Experts of a small language model.
Size: 10 layers, vocabulary 4096, 18M parameters.
Experts: 128 experts in each of 5 layers, 96 squared leaky ReLU neurons an expert, 2 picks a token.
Training: a variant of Adam for the experts, 662M tokens, 10100 steps.
Below are experts of layer 4 (counted from 0) of a mixture-of-experts language model. Rows are named up (a neuron's input weights, with its number), down (a neuron's output weights, with its number) and show model dimensions 0-127. Each number is 500 + 50 x the weight over its row's rms, rounded and kept within 0 to 999. Numbers have three digits each.
Before each expert's rows: "gets" lists some tokens that make up at least twice as much of what it gets as of all text; "comes after" lists some tokens at least twice as common just before its tokens as in all text. This comes from a sample of Wikipedia text that the model never trained on. Tokens count by the router's weight.

# expert 23
gets: "ag", "ge", "ame", "ts", "ang", "es"
comes after: " T", " B", " P", " M", " C", " G"
up0:552500456528524464482456457613406476543462502457457474559561463587483442488537571549461525505451477507537561491530551563506512557547469492591467527509626615629475484444527447596508446543455422587575438533564488520464546450520483488461518443414493469572541520570438512500538615476525491526488510498477538491519461486535466481421515573519459493549468529382453529398504485523493415504559
down0:550462508387501484555526486550506481493472581500441553561457456520438449562516390532442477424502503530459552550494475411478568567450554517471469579476569480491527426437532513474434507433447539434428442517463536496500446525554556478509532548487536513526541556459611407506537477534527493585502455548470476540469434424488457455554554584452502495416422405601455552521490558431617512541534

# expert 35
gets: ",", " (", " (19", " B", " s", " (18"
comes after: "-", "=", " Website:", "w", " Smith", "a"
up6:504604487518541528563563518579504478488523507590449527436474545515493496499501536548561522534454557512513369555513511587484496561490511518459466527555534519463430559553425530399460350474520487548528500475489522421455604502488493439506513565485499508573489452530456484479517490609434393546401454473432530576547449573556508533429497526443524563553452493486417530443465538532479400486577
down6:414522576549457478494381501544581539461453495498481547421514529429517545467549487463564488408492505544548458470494461455464544538427440625471516555532530452465538462496462513478552501491480536520564477476456453528636458581460476581530528462425535459491513491611475432504490410487530492533481456485526543412391454518584475530641516555433528529506551461480530472510542637521486520529492

# expert 44
gets: "|", " |", " ", "out", "pl", " Turn"
comes after: "|", "\n", " ", " |", " Turn", " Sw"
up4:505495432484563421476498473555588442565533417489513451543432436397447505505535449496496397539449417567577521522494446450520541531535462513576440504436585428430510485453498482388458436508439500538426476527522415490496499477495526397530594490413455547489522539450468477471508503516476449377607514590520497552539516521489519483386460494500556433447476444480480540479516487503427561445528
down4:618442567471505586435546429447429500542461486486411491552423582559534541497552513481554478522501401544500587454485416487499512471487516522539484582491470458493443479505555524476508453464523650447459641454563477436627549494467412508479521423496473517489432521512628492508541448530500463492484461501519508515530472499465440493477436519449460421598494506571564517532512492403524505505513

# expert 122
gets: "g", "c", "a", "E", "R", "b"
comes after: " P", " C", " B", " R", " S", "P"
up0:415560569547595439482514496508434539567419429412588456495534467503500551470467520573516543574479485566598451451435527415535465483515531456499567401473528581492470563518492544479551394440538576491507513472547468513597578568476534482550597496433504467535503453428540467522478446429465522416511534574511431504510539586512475464504512452539516424481457531488432453398448505511506434514559
down0:401437525606601481498539553429454439393475502509494473551438531524440508501417490471437471549476458511512532422426582592410493574518518533520435504440464553433491448450486549529432478525473597534579523551523435461558480479495411492524481557498610463504465504447500537549533514434439418581444581513535503490476569499523455466446500515535472521495503630549516440538539510515424576471496

# expert 24
gets: "or", "ill", "ct", "all", "il", "y"
comes after: " c", " b", " st", " h", " l", " ro"
up17:519530523577483527422494550616511511438527440518415502459468632573426581486471494516456559478531425489538650522479452559443477479417498488582483437463473476435525498447508475617511483499532590512438457542551486489518530486506462462486448436492518420522536510514431450534437431506509534448520533515603496540457543475446543478524550454544525477449524489518456534409579535524397491601414
down17:497365496481455498475582444547543487522538477431500407517582556522540529517537442490490556489457455508450590536483508470471483607552417534476400425548517438481488601478508450553470424551475550510420515497511518469503483522467554529502567529447469390465504431575447471521591436513461509530560468529442506562423537454528579458565485536583467429492520471456478510371597512560497548446475

# expert 45
gets: "\n", " |", "===", "==C", "==", " life"
comes after: "==", "===", " ==", "\n", " ===", "===="
up14:464503518521617418514395452458541481573467426538430557497549496543506424546514548402465533429394600454536384441465548564459594535412414537485472448503477548442501602510496443487487531525453491536472564454467542470425476464474506444498490457482402526519501554438487487559456424419569522477535471507591478479425430524498483484493476557457511476493550486487518529557464461507555552425438
down14:512481494471511469535428424533535516498531470573609538495492572500523484436458499514496457512475474426534507549459610618563438455558548452485494550465459503579514562453529502442560483453522529529546488447543440489430566571559504481538405439471463420482448466547521574423623518544445445450508565583506407552468488526464571563527483443442537447564550530597448419538480488453558562531521

# expert 71
gets: " N", "-", " n", " ne", " F", "od"
comes after: " in", " of", " Born:", ",", " (age", "″N"
up0:459525564562402531505484504543479486480547519510433508569554476544522452497453526478518512469512507514507462475491495470490502516527559514414600542482428496499511569504592468407469459469408435482592427488581463551534528531545546523483562617590430540411543506387554516391430470485531510409478502532476554531500554495440408520539515577501494439540599498444606560441479441572535544534450
down0:452482470528569465556549455520489502514519426480501448439508557478489428499559575612476517466430490583466436577533607609502500453487432438450522478461496428526459501552565517541471463559525477505540491486390498458446490523453440466435571434539431586450488568585471471465541536512511546589513573495618476461407477541524526471406471583504460508516430482507481490629522575473521508459529

# expert 127
gets: " |", " Party", "|", " No.", " votes", ")"
comes after: "|", " ", " 1", " 2", " 3", " 4"
up0:477412509487525508504461503474439518542493572501506492469482584538571538485489538541479443505500523512466437488457496404428557518553537485470513481375519374476441576445502486457514440445512588535587620398560455520522535552504502454526522507397488382515452465501470493567542602567582511510576541522444546454537564549503450592480497515480472456560472416606533506386519515515487527507495
down0:459502477482540458468492514558493542415497517473523476525482535532481542460408566549501499486524456546577500505544466514525500538519478464517474596518387540498487553483546539595472538542439472448515464514517485504490598561520547559516532527541456437499553531428482382604503518474427428498467411620533484527490448559627432579479564525555531510511542455555415518503619547428520437360533

# expert 17
gets: " |", " 0", ";", "–1", "–2", "–0"
comes after: " |", " 0", " 1", " 2", " ", " 3"
up4:478457390560494537439558497417576485551445437582541486450589420459418494591435587475511503565497483584570530485465516452557530494498484522484483425435482458500616568459552494472478518621515454538507542582500513462572497558388488508501532489499497454603481542437591512448526539455489462559470466528511505549507589433478492529530462469505439407557516552524496459540595521483505459495415
down4:556537436442545402490467430424424513557532509485556509479539538448540492489414542511467475555436536487488485506518560412546484496558532480496448472510489461553463478445546500659627484532490463604524419571537456506551479463405540546488525519579576469496466494482548570471549508480461538516409577450496432429547498564407532628521513519480539569506502452497440489543536413504436469516443

# expert 4
gets: " that", " \"", " but", " who", " he", " which"
comes after: ",", "s,", ".", " that", "e,", " and"
up12:497480455581540517563539571517449482454533509511521485511528545578542511460543443492490628437428480522462496579497464472485481421483548602461503488558460430456532455501463499444464525509391525557487570467456377494426547546467429486594465476475490567551422548542574510493459490538429524512584467509495555620471545417614553414482468465482526516549466499437531425403518572510521532549501
down12:472486424449557540539537462525498506611538424498662494462520467520489461514515539431469446563470526497533460540492487481570445499488511493529463567549436515482480519467463610585539441522530605452483507500444570521469460493546397540587552500549510475563543580556449450538515510475520474492404394494558529464491479528486577607490608487484491462560547427412548497597562466489445493524558

# expert 80
gets: "u", "i", " K", " T", " H", "ō"
comes after: " K", "ak", "ok", " Y", "i", "u"
up5:497562470407436511535602407579491543481479476461435540503513546578561479526448603487493494498543545502428512512514532511448488521384470552421500596462536526464454561384494490404471522441511469499460556506475469513504468562493548432488531456459455530545526516434386423445498473496456529453446487422527565524456435493471542514574428444524490463569458449512516485562400565381460503536584
down5:462598489541432591543532528413535454396508527461530491581475473528510464440583385485543548451509551512495444464541474542419471509588505501541493510516556579471498489502476564649465568429550411530467480531453398486508526514461443536521525567523542503538485576506559504505591447539502562515505463461478490561552471562470514505475656554515485493413528500552418477526529463584499437548522

# expert 92
gets: " and", " or", " &", " but", "\n ", " than"
comes after: ",", "s", "s,", "e,", ")", "er"
up0:521616509523473457399526434509585484462455513527472461502502520552554543647406440478482510471481517457507430516521526397559594576508451458538561475506538488453426401523435590427484542478551492491561495437435533450517482450441482511429326544420486484472531477540496515489495452513592523459596460496584510598502567465518447512493550519499472472519537553503525489532533506522448504454454
down0:466604464446505501544599456581464494486504453479531479509503388535452481401496489552434444479509457536479592419499497567453378540519492566533498572480479536540524469513506498552559539580452481503618523552480489526456522540451515451518549428544580466555581401510429454465528545485540416538585461515545493467557442563488525597505526585544543406562483501495442498518484399485480521418496

# expert 62
gets: "\n", " ==", "==", "\n\n", "-h"
comes after: " =", "\n", ")", ".", " also==", "3)"
up8:502524490526573482376558467481569528516494480585479508427570529470502566496477401470496540492494512382550467479552465586469492518555440467542452459471551603479613552471514421453498525489527411486436542514453488520472469469568541519602591462383486442435509501479451479487406575425506512577583502474585488510488492528502516556513480501550571555435552563543442523507591448445559475476532
down8:566589516533457452522392531487467496473509431466531537535526557551417579559476464454430502506434435592570523405528443520498621399506509564426441452486429491573457567505560451519531537478504510480419438510497525561499445467596466448436466549572511480490463506486493487537557488568613563427522583574532559574581532532538573490455454480480549469502566542465521472453487473510490428500526

# expert 41
gets: "-", "\n", " -", "1.", "2.", "3."
comes after: "\n", "\n ", "1", "\n   ", "  ", "10"
up4:527482509423512459487427482506497515484482510449414499433439497534524383549422508448597442455485463479470510539533436572421579518419429451529489484432429578523451596482465548468518438424469522469494559443475529529479568458557545481588568504406521482501481440474436552493467371502521444430463461586435541463539544477464446664481496482446497502457492429506515448512493553501537545551519
down4:532571602463492488440439481480504507537496614531528468533430545425461532450428542417585527539538566559559522553430500447539496552498482417488436476538546431478522515507524517492584500455532484410585496551460570546479638496464544504554545500557378506477534559457440454515556480626493484454494532467445385479449508501382469478528420464514489558472507494499547457526518445492471541493580